python train.py --n_layer=9 --d_model=320 --n_experts=8 --experts_per_token=2 --d_expert=192 --d_shared_expert=0 --activation="geglu" --moe_layers=[1, 2, 3, 4, 5, 6, 7, 8] --router_score="softmax" --normalize_top_k=false --routed_scale=2.0 --balance_loss=0.00549 --balance_bias=false --router_z_loss=0.001 --init_std_router=0.0221 --lr_router=0.000296 --vocab_size=32768 --norm="rmsnorm" --norm_eps=1e-06 --tie_embeddings="early" --optimizer="adamw" --lr=0.00116 --beta1=0.95 --beta2=0.95 --grad_clip=1.0 --batch_tokens=[32768, 65536, 131072] --seq_len=1024 --train_tokens=749200000 --steps=11330 --dataset="wikipedia_en"
Below are experts of layer 5 (counted from 0) of a mixture-of-experts language model. Rows are named router (the router's row for the expert), down (a neuron's output weights, with its number) and show model dimensions 240-319. Each number is 128 + 24 x the weight over its row's rms, rounded and kept within 0 to 255.
Before each expert's rows: "comes before" lists some tokens at least twice as common just after its tokens as in all text. This comes from a sample of Wikipedia text that the model never trained on. Tokens count by the router's weight.

# expert 5
comes before: " ", " |", "-", " -"
router [105 142 103 154 126 102 108 113 109 130 149 118 137 161 123 103  89 129 118  66 115 128 107 152 128 140 138 128 143 161  79 112 130 123 161 135 113 106 183 154 148 154 141 112  68  84 130 102 150 115  98 133  97 140 138 171 145 111  94 134 101 139 164 140 130 126 122 116 118 138 113 113 114 152 134 122 125 127 134 124]
down0 [149 124 173  89 120 112 119 128 158 161 121 164 117 111 137 131 113 135 108 153 136 119 135 164 118 170 138 106 158 171 111 144  90 113 138 111  99 132 186 146 153  72 164 146 105 127 111 138 179 156 137 114 158  72 103 137 135 132  99 151  63  79 122 155 121 164 170 143 128 134 146 114 138 143 158 159 120 118 114 142]
down1 [134 127 129 152 117 104 122 174 119  97 117 135 109 107  84 103 158 119  98 144 108 128 131  64 129 127 108 135  77 136 120 111 144 154 171 100 142 101  96  93 130 120 116 108 142 102 144 161  97 132 108 128 179 106 105 118 123 131 139  79 140 137 100 119 131 125 112 141 129 130  93 131 121 139 182 149 136 132 105 159]
down2 [150 119 156 129 119 132  94 107 182 118 157 150 143 118 119 134 150 126  91 167 119 169 134 131 170 133 130 138 106 133 116 102 120 125 126 152 131 129 134 157 119 129 127 106 114 116 146 166 130 104 151  98 137 134 117 135 108 185 112 179 107 119 139 125 156 137 107 155 144 132 166  82 142 133 165 157 139 111 130 111]
down3 [113 130 113 126 153 176 103 101 150 102 137 133 131 152 174 164 122 141 128 142 105 105 139 143 183 120  92 162  78 124 156 131 177 135 113 116 163 112 147 167 116 116 113 177 143 106 152 132 151 153 157 128 144 138 164  99 147 105 132 154 129 146 106  84 102 120 115 132 132 140 112 122 136 120 166 142 165 125 155 140]
down4 [148 147 176 129 135 140 128 129 124 106 132 133 134 152 100 112  88 126 151 126 153 116 125 170 120 146 171  89 147 130 112 142 126 121 155 162  87 183  96  95 126 145 115 126 124  99  75 108 109 146 114 157 145  84 135 167 124 124 131 150 197  89 137 156 163 194 157  73 131 157 100 139  95  75 143 124 118 146 116 157]
down5 [145 141  92 133 149 100 100 137 107 151 109  69 129 163  98 113 104 128 155 117 162 138 124 137 142 125 108 130 152 110 136 135 147 141  91 110 131 144 137 128 155 109 109  96 141 118 148 169 140 140  99 116 152 134  82 129 108 152 159 111 107 137 133 136 132  54 103 130 108 151 108 115 109 128 189 133  76 108 120 131]
down6 [122  97 158 118 146 132 126 153 139 113 143 101 169 103 126 105 103 146 114 128 124 137  95 159 126 115  97  79 155 151 109  99 131 136 139 134 106 133 122 136  87 140 116 115 160 145 106 165 142 128 141 130 125 118 190 140 107 143 178 167 109 157 152 116 104 133 149 116  95 132 118  98 144  71 127  96 124 109 169 155]
down7 [143 110 125 121  94 136 139  71 111 131 151 140 179 161 162 128 120  97 149  80 113 141 112 107 123 128 130 133 118 108 153 149 132  59 123  82 128  86 138  61 126 145 102 102 101 131 131 127 107  96 160 134 121 124 172 156 109 149 151 105 138 115 160 151 133  93 160 119 124 145  91 146  83 169 157 143  61 126 106 127]
down8 [148 128 134 149 117 105 142 132 144 129 124 159 114 123 137 130 144 101 133  90 125 117 115 129 170  63 132 145 196 157 112 155 110 107  90 127 134  98 148  97 147 147 146 127 103 101  91 125 177 125 108 113 125 110 126 149 144 132  95 112 121 113 154 132 127 137 123 109 168 135 152 121 147 148 141 136 159  88 133 129]
down9 [179 159 168 109 148  87 129  98 108 169 127 111  97 160 113 137 113 134 121  89 132 118  91 114  95 123 119 160 109 133  85 135  94 149 126 137 111 109 114 151 113 143 152 147 119 138 144 117 146 142 129 152 141 123 101 110 111 122 161 132 117 108 146 148  80 120 107 127 117 111 114 115 156 187 126 136 153 124 137  38]
down10 [ 93 173 105 197 119 126 115 107 144 118 149 166 109 159 140 138 116 122 154  92 133 140 135 153 133 178 144 142 129 113  73 135 102 137 104 126 150 118 153 101 136 137 144 165 138  85 149 127 144 140 119 139 138 115 161 115 100 151 104 128  72 131 134 126  90 139 119 105 100  93 178 132 132 122 133  92 118 151 175 127]
down11 [ 97 154 103 121 127 125 105  87 161 159 127 121 135 170 130 111 126 126 159 132  78 143 107 149 114 118 105 119 118  90  79 103 135 144 125  88 128  51 135 118 134 149 110 121  98 120 128 157 122 113 120 125 147 139 136 127 122 123 169 137 164 120 172 119 155 150 108 131 148 141 111 103 122 148  91  85 146 140 165  93]
down12 [124 139 129  90 147 119 159 120 164 139 182  99 158 160  86 175 147 116 144 147  87 109 135 105  91 108 116 134 157 145 170 106 131 104 129 130 156  94 152 100 127 117 196  97 121 142  60 138 125  94 166 114 125 138 126 120 146 157 121 167 109 138 181 144 122 126 114 157 141 115 153 110 171 175 118  98 148 137 167 125]
down13 [146 121 150 131 131 139 171  85 112 119  98  91 109 159 136 136 131 113  98 167  94 120  94  99 138 113 176 111 147 153  97 101 130 146 115 116 129  86 186 126 149 140 125 128  91  96 153 153 132  70 120 101  59 148 133 117 180 150 113 166 143 104 172 169 154 114 120 178  95 122 121 111 159 147 148 111 176 157 116 108]
down14 [131 120 118 122 127 149 121 150  87  94 141 103 135 107 162 111 115 118 142 130 103 171 110 142 134 114 145 138 157 127 136 121 101 110 130 136 116 128 122 108 119 110 115 148 125 159  99 119 153 141 159 131 125 121  84  95 167 148 121 129 138 151 144 133 129 114 159 105 158 104 104 136 112 124 130 155 116 160 168 155]
down15 [143 139 123  95 115 138 121 107 114 119 143 142 154 115 117 104 150 167 157  78 114 133 125 132 124 157 126 103 155 135 118 116 140  84 152  93 141 190 116 132 127 148  96 109 117  91 134 138 149 126 143 139 126 115 106 164 125 134 131 129 168 126 111 106 149 122 109 130 147 132 114 135 110 107 127  97 156  88 129 132]
down16 [119 154 121  98 140  96 134 126 169  98 112 113 139 102 148 143 118 107 100 136 116 139 141  82 165 122 104 129 112 121 104 119 165 107 139 170 120 160 153 114 117 141 117 108 146 171 148 111 175 159  93 132 140 151 103  86 102 142  73 117 170 126 137 111 169 132 130 143 135 113 117 115 122 107  88  89 115 127 140 159]
down17 [112 125 166 111 126 141 121  88 119 141 101  99 113 145 102 119 136 156 100 137 117 122 142  76 138  72 128 138 138 163 153 162 100 162 129 135 131 146 128 139 122 127 124 130 145 119 103 154  85 128 140 110 144  99 128 148 108 160 112 157 140 112 119 129  84 121 112 150 151 110 153 167 139 159 134 116  92 110 151 156]
down18 [111 121 132  72 130 123 118 146 120 151 144 117 140 127 173 146 103 168 136 146  83 120 110 150 154 139 137 122  82 135 155 167 147 108 138 124 140 122 101 104  99 125 110 157 116 132  90 116 164 113 138 122 141 108 118 116 141 128 168 105 139 118 127  94 126 117 130  89 153 119  64 177 125 135 115  68 133 152 114 136]
down19 [163 138 128  99 157  52 127 179 140 144 140 133 138 146  99  97 104 130 130 101 120 172 113 148 165 117 125 160 101 139 101 123 154 148 148 128 145  73 144 172 111 110 135 124 115 156 164 147 121  68  79 112 130 110 152 124 136 171 130 109 128 151 132 156 142 116 154 116 144 141 158 147 136 128 152 123 134 158 107 124]
down20 [126 134 145 152 124 119 136 158 110 146 108  88 165 136 104 113 113 152 122 142 109 137 123 112 110 104 182 141 152 125 129 157 143 144 123 150 147  65 131 138 156 126 105 145 106 165 103 134 128 131 145 123 104 149 124 100 114 121 144 111 107 120 107 160 144 126 146  89 155 159 124 146 138 109 144 131 135 151 104 149]
down21 [124 147 115  90  96  69 144 123 118 126 103 117 127 135 108 118 106 134 191 119 144 119 107 143  99 140 132 138 184 118 141 116 129 107 145 123 126 106 133 102 126 121 129  91  83  91 120 128 122 105 121 122 188 166 137 160 145 149 107 126 131 130 129 165 132  99 152 118 175 148  95 132 152  98 149 147  81 133 123 134]
down22 [125 124 144  64 141 153 143 138 180 103 120  84 116  94  97 147 154 138 105 165 105 148  97  97 166 116 133  98 147 153 141 140 143  95 132 145 135 169 141 153 117  98 146 151 122 167 137 149 148 154 123 138 141 132 166 117 178 138 120 121 147 115 138 143 125 123 153 144 124 131 146 128 122 132 124 129 175 153 148 134]
down23 [138 152 118 115 162 126 137 153 130 154  97 100 131 141 146  87 155 152 112 170 129  80  91 120 146 131 107 132 123  60 133 187 119 123 116 177 174 103 184 127 129 130 114 152  93 129  87 119 107 110 145 129 136 131 121 142 153 120 139  95 148 115 158 132 115 127 112 129 134 109 101 129 124  84 150 161 142 166 109 133]
down24 [146 132 121 113 160 148 135 132  88 140  73 112 103 144 116 114 146 128 117 113  97 115  86 114 130 129 125 142 111 121 136 106  86 136 128 147  96 123 120 158 169 139 113 133 117 163 151 108  94 122 121 106 121 108 108  86 137 150 117 115 144 121 149 121 139 125 111 157 142  71 103 112 128 147  81  99 132 144 125 140]
down25 [133  85 144 128  75 148 138 134 100 105 100 145 140 131 128 134  90 175 112 112 160 142 148  99 112  99 124  96 153 126 204 109 137 122 111  92 104 192  97 106 106 109 136  97 147 117 126 133  94 143 154 114 133 127 150 114 144 149 145 132 120 152 143 149 139 141 107 124 161 159 111 143 151 117 149 142  80 120 116 152]
down26 [143 136 151 130 150  84 146 175 132 101 103 123 133  96 100 107 132 153 101 139 179 134 157  91 105 113 119 178 100 157  95 128 114  95 119 164 141 146  72 113 112  95  80 170 125 130 123 109 118 148 133 142 134 125 143 154 113 138 107 103 142 117 151 116 134  91 131 105 113 134 135 156  85 144 127 146 139 118 134 171]

# expert 0
comes before: " of", ",", " and", ".", " in", ".\n\n"
router [ 95 139 101 141 114 126 171 114 124 135 144 121 136 127 126  95  95 129  92 106  97 144  78 140 137 123 108 110 109  94 118 145 102 153 162 136 140 106 150 139 145 208 131 126  97 112 122 154 103 129  97 121  88 137 179 101 174 102 130 154  71 121 155 144 113 113 140 105 130 166 134 110 130 142 146 112 123 165 122 124]
down0 [104  99 146  93 148 147 132 147 126 148 124  81 130 128 171 126 140  93 154 151 128 153 159 150 142 130 127  97 186 163 140 161 142  99 149 158 113 113 150 100 148 133 141 134 157 110 148 109 164  77 110 125 146 121  78 146 128 134 148 150 111 127 140 133 113 128 122 117 171 136 167  99  95 122 139 110  92 123 117 159]
down1 [143 109 111 145 126 140 141  92 141 125 144 161 118 166 106 130 110 131 120 134 129 131 100 141 116 114 142 161 126 133 150 132 111 116 119 156 109  24 124 128 136 164 142 149  72 109 141 132 130 129 111 141 134 138 142 105 113 132  83 125 134 129 119 123 142  98 112 164 121 117 164 180 150 170  97 119 138 124 168 129]
down2 [146 146 130 100 116 131 122  99  82 103 123 100 145  91 166 162 147 136 116 121 117 133 105 121 120 126 123 153 160 132 158 144 127 131 132 110 107 178 106 105  85 131 127 114 106 129 118 127 118 165 157  85 129  62 151 132 175 152 135  60 135 119 139 152 135 126  97 104  97 153 125  83 140  98 152 126 152 124 106 112]
down3 [110 122 146  77 111 115  95 116 142 149 114 138 102  97  90 147 109 135  82 164 163 146 138 123 120 136 173 138 116 106  98 126  93  99 151 138 112 132 122 140 139 130  80 127 168 121 127  82 141  93 100 116 124 120  75  87 123 100 164 130 181 136 126  96 150 101 117 113  94 145 167  92 149 117 133 133  49 135 121 154]
down4 [145 147 127  98 132 141 112 132 108  80 160 135 152 133 147 111 118 148 134 137 141 103 143 127 140 146  98 119 156 143  88  76 119 123 173 189 145  26 144 154 133 133 136 100 100 119 113 125 140  69 102 116 128 140 157 157 121 128 113 133 126  93  87 122 111 124 137 110 135 148 148 132 119 106 127 130 104 104 137 122]
down5 [103  93 110 147 127 147 138 115 137 143 142 166 179 121 166 126 136 106 124 148 106 135 127 152 144  97 147 123 130 152 131 132 130  92  97 133 126  94 119 129 140 107 124 138 161  74 127 107 166 136  96 125 126 113 102 146 127 111 136 168 135 156 115 129 141 157  94  94 188 109 135 144 129 164 125 114 102 153 159 109]
down6 [101 137 123 132  83 119  90 157  91 122 172 175 119 128  98 114 107  97 130 143  99  92 114 104 122 133 129 160 113 149 128 140 111 138 157 158 147  38 126 133 176 136 145  98 167 112 157  86 159 157 115 132 107 142 121 115 119 153 134 169 126 151 157 140 147 114 120 114  99 131 117 120 142 129 144 139 154 136 157 160]
down7 [ 95 124  86 126 170 104 133 105 147 110 128 121 132 172 116 114 135 171 103  98 114 150 146 116 121 164 131 152 185 104 113 131 157 119 133 159 143  63 155 113  91 159 134 158 125 145 105 140 121  38  67 123 114 102 142 128 136  88 124 153 117 112 106 107 112 135 110 145 126 134 114  99 122 164 116 101 120 112 118 106]
down8 [111 115 141 137 139 112  89 115 162 163 100 157  91 139  86 136 120 152 113 155 153 134 101 120  97 140 143  66 123 138 153 138 116 110 117 109 161 197 113 144 139 106 111 152 142 174 124 120  85 143 169 134 135  82 105 134 148 143 136 123 129 119 112 127 117 114 132  92 134 104 108 129 136 142 142 175 112 102 125 114]
down9 [122 107 123 140 184 165 111 124 123 125 152  96 178 151 177  78 100 122 133 126 101 118 140 107 101 113 122  96 120  94  60 151 117 134 128  93 107 144 115 111 124 115 135 163 139 105 121 147 121 131 120 149 145 158 114 183 114  98 155 152 121 133 137 133  98 136 170 111 127 109 128 137 100 150 116 133 115 107 145 141]
down10 [140 155 116 124 123 107 140 127 115 150 113 128 135 152 103 127 131 129 162 107 120 145  43 148 116 128 121 128  76 130 112 130 100 120 144 113 123   0 156 124 136 116 116 141 100 117 123 148  88 122 129 140 119 139 161 130 156 139 115 104  91 147 134 139  85 161 149 135 126 133 101 139 135 143 111 120 140 145 146 122]
down11 [101 116 144 147 148 153 146 122 135 162 100 157  99 147  99 128 123 145 128 130 135 141  90 133 169 123 144 105 142 155 127  92 103  89 168 127 129  86 152 108 133 135 142 104 127 128 122 126  93  62 145 166 133 115 126  98 122 108 128 138 122 101  83 129 155 128  99 142  85 136 143  89 142  99 129 101 106 157  86 142]
down12 [126 122  88 110 140 139 186 120 143 102 140 118 121  89 106 135 106 120 130  87 150 137  99 107 111 114 115 136  82  99 109 122 112 142 141 139  96 217 137 102  91 118 135 134 159 151 133 140 120 106 136 117 135 153 100 123 110 123  94 122 119  85 134 150 125 208 131 166 146 101 125 150 103 130 132 131 125  71 130 151]
down13 [115 131 154 139 119 127 120 131 159 132 136 108 155 126 126 122 145 164 118 133 127 120 159 114 108 139 131 113 165 167  80 115 155 144 135 130 131 126 102 179 142 137 129 131 109 123 107 110 127 138 132  87 136 166 157 142 122 134 116  95 118 148 134 151 141  80 124 130 170 146 141 144 138 156 117 109 141 136 150 126]
down14 [ 98 110 130 117 126 132  99 116 160 127  99 144 133 119 114 139 103 105 114 150 141 125 107 141 128 145  75 139 143 129 146 105 106 142 110 143 150   0 151 119 124 148 177 134  78 121 119  97 125 135 107 147 105 130 133 121 122 165 137 116 112 112 114 126 123 107 151 117 114 122 110 145 118 114 123 126  89 119 147 136]
down15 [ 88 138 131 140 162 131 153 114 155 144 123  63 150 142 135 152 159 123 114 121 106 124 165 156 123 109  70  67 142 109 118 125 136 149 122  92 113 146  57 122 104 102 125 130 135 109 124 181 134 132 169 121 134 116 119 125 143 153 126 149 135 139 130 123 100 151 122 166 167 148 123 135 108 118 109 116 117  77 128 167]
down16 [ 74  96 189 154 147 136 143 141 138 108 151 124 161 114 168 127 118 146 111 148 144 159 157  93 127 143 176 132 173 113  64 141 114 120  85 115 100 104 140 142 124 141 135 143 142 110 143  83 116  61 143  88 105 140 180  94 151 146 135 140 141 102 132 113 143 148 147 148 141  99 127 109 166 153 148 138 106 101 140 173]
down17 [178 138  98  98 125 111 111 165 116 152 101  77 134 101 115 116 118 139 159 164  98 163 143  89 138 149 140 155 113 123 117 175 105 106  99  92 131 106 142 111 151 149 137 168 138 109 138 130 135 158 140 132  81 117 144 120 181 116  81 127  97 132 163 104 156 103 123 161 134 126 103 137 122 154 108 115 101 161 130 144]
down18 [ 97 131 116 127 137 107 123 153  80 134  79  76 113 151 128 129 143 102 109 156  92  95 119 110 124 154 104 138 113 129 166 117 138 126  99  89 102 151 145 127 155 141 119 102 134 170 148 142 152 131 111  92 111 117 145 151  98  74 188 133 144 153 167 144 166 126 117 106  98 128 131 126 166 153 112 137 120 156  98 123]
down19 [112 152 115 108 129 152 145 143 156 154 158 129 148  94 120 108 102 107 140 139 159 107 102 138 174 126 149 116 135 148 118 122 154 100 119 127 150  81  95 129 121 106 124 105 122 142 134 109 170 124 132 171  85 126 147 133 107 126  75 103 132 115 120 152 130 134 145 101 110 101 143 116  94 147 128 144  96  98 138 150]
down20 [ 59 140 125 135 130 128 130 150 127 164 133 147 130 116  89 134 137 169 117 144 128 168 125 106 118 125 121 119  80 101 161 129 125 103 173 127 165 204 103  77 152 136 107 140 139 158 126 134 120 121 128 103 134 102 130 140 139 134 106 123 130  96 156 118  95 110 122 100 133 114 140 128 146 140 155 111 176 118 171 188]
down21 [127 114  75 115 166 120 139 145 150 183 128  84 122 143 129 142  91 142 119 155 109 126 117 117 176 146 122  95 131 173 152 117 151 104 133 104 103  87 120 109 156 128 148 131 105 186 121 141 192 156 136 117 113  85 137 121 105 154 129 137 165 119 113 116 153 124 133 126  96  94 129 146 134 128 126 126 140 119 118 141]
down22 [135 107 121 118  97 145 173 148 142 124 120 114 151 104 139 112 113  82 105  96 139 133 125 112 105 149 105 129 106 146 182  98 104 106 126 104  94 125 127 119  69  79 122 108 198 124 148 141 124 144 160 121 125 150 123 122 115 102 100 103 138 135 147 137 113 117 129 123 114 163 120 133  93 137 100 125 148 102 124 135]
down23 [134 146 164  98 190 114 101 156 120 117 111 148 162 130 167 121 133 125 133 135 177  92 122 142 131 114 151 138 139 122  97 136 141 147  84 131 104 149 131 120 104 165 129 104 101 119 161 153 101 102 120 116 121 186 142 118  85 147 127 107 138 153  97 139 130 162 107 158 138  96 171 102 123 104 131 127 151  95 135 131]
down24 [ 87 141 136 133 111 137 141 125 127 122 140 151 130 178 142 124 117 162 118 130  86  89 111 108 117 119 109 128  93 128 111  95 127 145 128  74 126 135 166 131 142 132  54 116 127  84  93 110 111 130 127  90 141 125 180 130 120 114 156 161 161 121 139 143  75 168 110 109 112 118 150 154 116  78 123 128 126 129 152 129]
down25 [127 118 124 172 130 146 114 124 143 148 170 159 118 150  96 128 101 139 146 120 135 120 110 106 119 100  78 152 116 141 126 133 166 126 116 164 132 109 119 149 165 123  87 106  95  72 140  93 178 136 145 108 135 142 185 101  82 145 116 131 137 144 105 141 129 139 142  77  70 123 103 144 111  73 148 146 141 110 131 122]
down26 [150 140 138 167 197 157 136 138 116 171 123 121 132 133 169 143 137 129 160 133 154 147 118 132 109 146 163 146 110 136 101 116 129 135 144 148 146 115 127 139 161  93 144 146 138 123 160 156 152 122 138 105 206 115 101 157 140 161  73 169  98 154 145 121 100 147 109 165 151 117 108 153 139 117  94 148 106 113  89 160]

# expert 2
comes before: "1", "|", "-", "\n", ")", ")\n"
router [138 151 132 138 121 128 106 117 137  97 150 122 119 157 135 103 158 107 121 116 108 148  94 120 122 104 130 144 162 109  87 117 100 152 158 124 123  91 124 125 126 170 101 114  67 137 134 156 122 116  94 160 113 165 130 148 111  94  84 117  99 124 177 150 106 110 132 126 137 112 143 141 150 142 125 115 125 149 134 120]
down0 [153 127 120 160 156 123 179 155 139 129 125 141 125 119 130 136 130 124  90 142 110 209 103 108 137 127 153 151 137 137 130 129 109 151 154 144 180 110 107 133 145 103 149 130 118 109 181 168 103 133 125 164 141  91  95 138 115  98 159 121 143 155 124 147 155 100 125 130 169 100 115 128 185 123 135  87 147 133 117 159]
down1 [136 153 135 132 158 139 133 153  59  86 128 116 162 107 131  97 114 175 171 106 186 157  93 133 153 111 140 134 110 146 101 104 157 111 157 141  95 131 113 133 101 131  97 140 149 153 113 148 118 141 152 106 138 131 133 151 168 101 111 134 147 171 115 128 127 134 139 194 167 141 142 108 112 176 122  92 121 125 132 130]
down2 [115 107 132 150  98 136  98 114 143 140  73 144 117 133 123 154  84 121 116 117 127 162 130 117  93 151 127 114 149 115 143 136 152  85  77  93  96 150 156 115  92  96 146 146 104 192  82 140 146  79 106 129 122 124 135 147 102 139 122 110 169 143 115 142 161 150 123  96 139 123 130 153  53 137 116 122 107  97 134 133]
down3 [176 146  75 140 126 152  82 103 148 161 175 117 114 163 125 105 104 126 164 135  98 157 155 120 137 146  67 103  97 116  98 125 145 128  87 156 154 124 128 159 142 119 152 141 135 152 122  91 124 125 108 109 129 120  94 147 116 134 148 120 138 108 141  71 144 115 111 112  93 124 146 137 166 158 140 136  95 160 121 123]
down4 [133 152 144 118 139 128 115  79 126 162 134 135 152 136 144 126 129 123 136 112 138  88 103 134 112 168 136 104 163 107 125 110 114 117 154 109 139 104 122 108 142 146 160 160 101  96 122 131 125 148 114 151 119 130 107 126 119 153 100  89 162 133 157 107  77 135 141 126 123 128 105 178 106 163 143  85 140 168 110 103]
down5 [169 130 129 123 110  91 144  80 159 124 149 163  95 125 114  96 143 142 122 108 115 157  98 153  92 126 122 133 115  99 118  80 138 141 126 108 124 126 142 147 131 126 100 127  91 116 124 105 129 130 125  89 143 131 114 121 129 179 161 139 119 172 116 159 110 127 133 153 123 184 148 127 147 140 146 124 111 118 140 102]
down6 [157 146 130 135 163 101 136 128 133 143 136  68 153 116  98 138 106 113 120 141 123 132  99 160 163 172 126 138 157 111 115 139 105  73 112 107 139 104  93  93 136 124 104 119  90 110  83 119 125  87 120 118 101 142 121 154 157 134 135  94 138 136 165 129 106 119 111 181 142  86  95 130  94 111 163 157 131 189 110 125]
down7 [131  93 115 130 128 128 106 127 173 124 145 156 112 163 131 164 154 156  83 143 157 157 138 119 156 131 139 111 133 119 159 134  91 145 124 130 125 104 139 150 136 135 105 115 122 168 133 103  81 134 145 116 103  92 138 154 117 102 148 155 107 142 114 129 140  90 149 136  95 184 137 125 122 107 146 113 143  86  73 115]
down8 [115 120 125 137 149 149  95 166 111 122 132 118 148 154 170 108 168 150 141 146  83 120 183 109 140  96 142 107 156 130 166 137 131 145 110 119 133 107 146 169 127 109 180 154 137 131 160  91 122 119 145 129 118 157  78 157 109 110 108 126 175 111 136 105 109 150  85  85 150 140 172 187 104 127  95 149 142 122  90 140]
down9 [118 119 141 119 133 145 134 152 121 126 140 118 113 133 134 122  94 108 115 124 166  95 104 159 175 111 125 157 131 136 129 142 121 112 128 153 120 198 160 125 188 123 141 118 104  90 145 148 132 171 101 105 139 138 130 142 106 183 104 166 114 121 124 117  93  96 100 141 136 130  97 125  95 102 117 138 153 107 131 103]
down10 [130 128  98 100 150 145 157 115 133  95 171 123 119 101 105 147 136 134 126 159 141 128 159 120 133 137 110 134 141 112 113 150 144 154 129 130  92 202 148 117 123  93 143 130 152 102 136  89 165 150 102 153 148 137 129  96  84 114 124 161 129 139 155 122 126 117 154 157 122  99 150  99 127 116 170 131 127  92 105 131]
down11 [143 141 122 145 104 140 187 128 143  70 139 138 120 139 107 185 148 155 144 156  99 111 145 111 137 132 142 144  84 112 107 136 126 115 107 148 122 133 110  89 123 129 129 172 126 126 120 125 135 152 113 104 149 100 121 105 111 113 130 147 126 147 112 102 126  81 151 137 116 143 140 122  90 127 120 145 135  69 128 122]
down12 [166 107 119 119 123 160 139 127 161 104 108 111 147 141 140 104 113 141  98 141 152 111 106 152  89 107 148  95 129 102 133 138 140 120  99 116 161 109 119 115 114 131 130  97 102 134 168  99 101 103 131 126 114 128 132 135 128 118 118  92 142 139 147 131 115 143  93 126  66 120 124 141 116 117 103 118 158 137 118 118]
down13 [152 152 113 148 135 123 181 168 108 140  70 100 121 133 140 129 110 151 131 158 129 120 135  97 125 128 122 136  91 143 111 152 129 101 131 123 148 106 104 122 139 139 191 108 140 131 131 143 128 123 138 125 117 141  92 113 112 126 132 112 106 112 142 119 127  84 149 172 171 132 129 114 129 164 145 126 113 155 120 114]
down14 [181 147 122 134 120 121 121 133 113 130 122 131 107 141 151  92 111 131  75 111 145 102 107  93 139 111 154 133 101 108 138 147 106 120 125 109 145 120 117 130  68 144 142  84 132 128 153 125 125 127 116 141  94 120 125  92 137 150 151 134  83 117 143 160 144 126  74 112  85 134 155  95 140 154 120  91 120 146 105 133]
down15 [157 129 144 119 109 135  88 134 110 120 130 139 105 147 125  80 169 174 125 135 140 151 119 127 114 120 157 106 102 126 103 101 143 137 143 144  89 119 141 117 118 166 112 123 172 136  89 127 142 126 150 129 149 122 133 132 119 146 149 159 154 148 114 146 109 114 160  93 152 126 121 137 158 142 176 139 143 152 127 186]
down16 [147  96 126 134 101 122 121 166 133 155 123 118 124 117 155 146 124 136 157  89 120 168 143 112 114 108 143 144 100 170 175 120 151 143 136 123 103 156 142  95 109 142 135 162 176 155 124 152 118 153 159 129 128 132 132 141 145 139 101  99 125 131 120 138 121 125 143 152  74 146 139 121 126 152 158 145 104 158  98 124]
down17 [144 137 119 103 110 118 151 140 159 167 101 109 121 135 155 116 137 148 147 112 154 133 111 122  91 129 108 132  96 163 124 115 124 131 154 118 128 133 104 128 101 134  87 129 136 124 152 122 160 127 156 154 148 113 133 136 173 166 149 107 137 113 116 118 131 151 145  90 110 140 130 123 109 114 138  96 132  64 141 169]
down18 [ 89 152 117 114 104 132 142 132 153 123 109 159 161 104 151 129 139 138 116 122 133 129 159 135 137 159 125 140  95  93 153 109 130 122 162  89 145 101 122 132 121 128 122 101 125 156 140 126 103 161 123 158 124 130 164 129 153 125 148 121 133 128 170 124 117 168 152 122  93 143 162  97 117  97  92 115 118 121 104  98]
down19 [108  91 123 146 111 113 105 143 132 160 113  76 119 126 151 134 109 147 100 145 160 131 156  94 119 134 134 150 115  97 151 115  95 106 144 163  82 160 142 127 138  72  74 113 163 135 149  85 142 135 119 144 159 165 106 141 121  92 142 140 171 125 106 119 156 133 117 114  65 139 143 137 132 126 116 127 132 102 186  91]
down20 [ 96 118 128 124 143 137 135 124 142 135 145  82 168 115 171 139  92 101 123 153 157  95 122 124 187 120 136 127 174  96 104 135  98 131 150  96 165 159 156 163 145 129 118 189 127 136 121 120 129  98 129 128 103 117 112 112 122 141 144 183  91 169 145 167 137 111 149 135 135 110 103 119 147 102 165 141 125 151 121  96]
down21 [131 100 156  90 136 134 165 130 107 128 136 144 123 146 177 119 134 117  95 127 136 122 101 134 107  95 139 176 144 152 154  92  98 131 120 156 119 146  76 108  85 115 142 119 118  94 155 115  92 150 132 156 141 149 151 126 132  91 150  77 115 174 164 125 172 112 157 176 114 120 101 160 166 130  85 113 141  90 130 145]
down22 [176  83 104 147 156 128 114  80  77 120 160 149 130 112 171 105 124 120  89 119 115 132 157 119 161 130 119 142 122 112 150 132 129 129  80 123 113 190  80 125 120 127 120 108 131 124 113  83 132 138 134 128  94 116 145 118 135 106 107 118 165 135 147 139  95 112  94 143 133 156 131 132 103 110 165 128 158 136 123 107]
down23 [ 95 139 112 106  81 150 125 142 173 117 156 127 122 114 117 151 136 126 163 132 122 148 107 105 141 135 180 128 118  97 142 144  86 121 100 179 127  76 123 147 151 119  98 143  79 105 119 161  74 144  98 129 175 164 175 174 127 120 134 113  93 194 154 159  81 156 115 131 162 132 111 118 120 137 142 115 108 144 154 126]
down24 [143 134 116  98 134  96 132 168 146 122 106 161 135  91 137  97 134 126 142  89 155 131 162 126 132 149 100 123 120 104 148 102 157 125 134 147 153 170 114 142 128 128 129 120 178 179 153 145 109 113 132 124  95  85 142  86 132 127 136 160 115 138 125 117 121 123 138 132 122 158 114 147  97 147 143 122 149 139 127 154]
down25 [126 116 133 114  81 103 149 125 141 139 110 155 148 113 155 147 136 117 116 123  99 123 131 145 146 122 157 125  96 134 151 119 123 133 148 150 132  48 102 114 132  99 134 130 117 125 120  90 122 122 148 134 113 131 136  99 137 134 147 110 110 116 145 137 142 129 146 137 124  99 128 111 150 128 128 139 136 119 112  94]
down26 [102 128 109 131 144 152 155 125 150 128 189 135 128 164 113 146 187 143 132 164 103 131 137 139 146 110 127 136 138 135 127 148 128 140 131 147 122 125 176 128 101 101  89 140 146 121  75 134 140 134 108 116 137 126 123 115 109 110 143 122 123 120 143  94 124 103 107 102 133 100 122 157  84 126 175 124 108 129 168 147]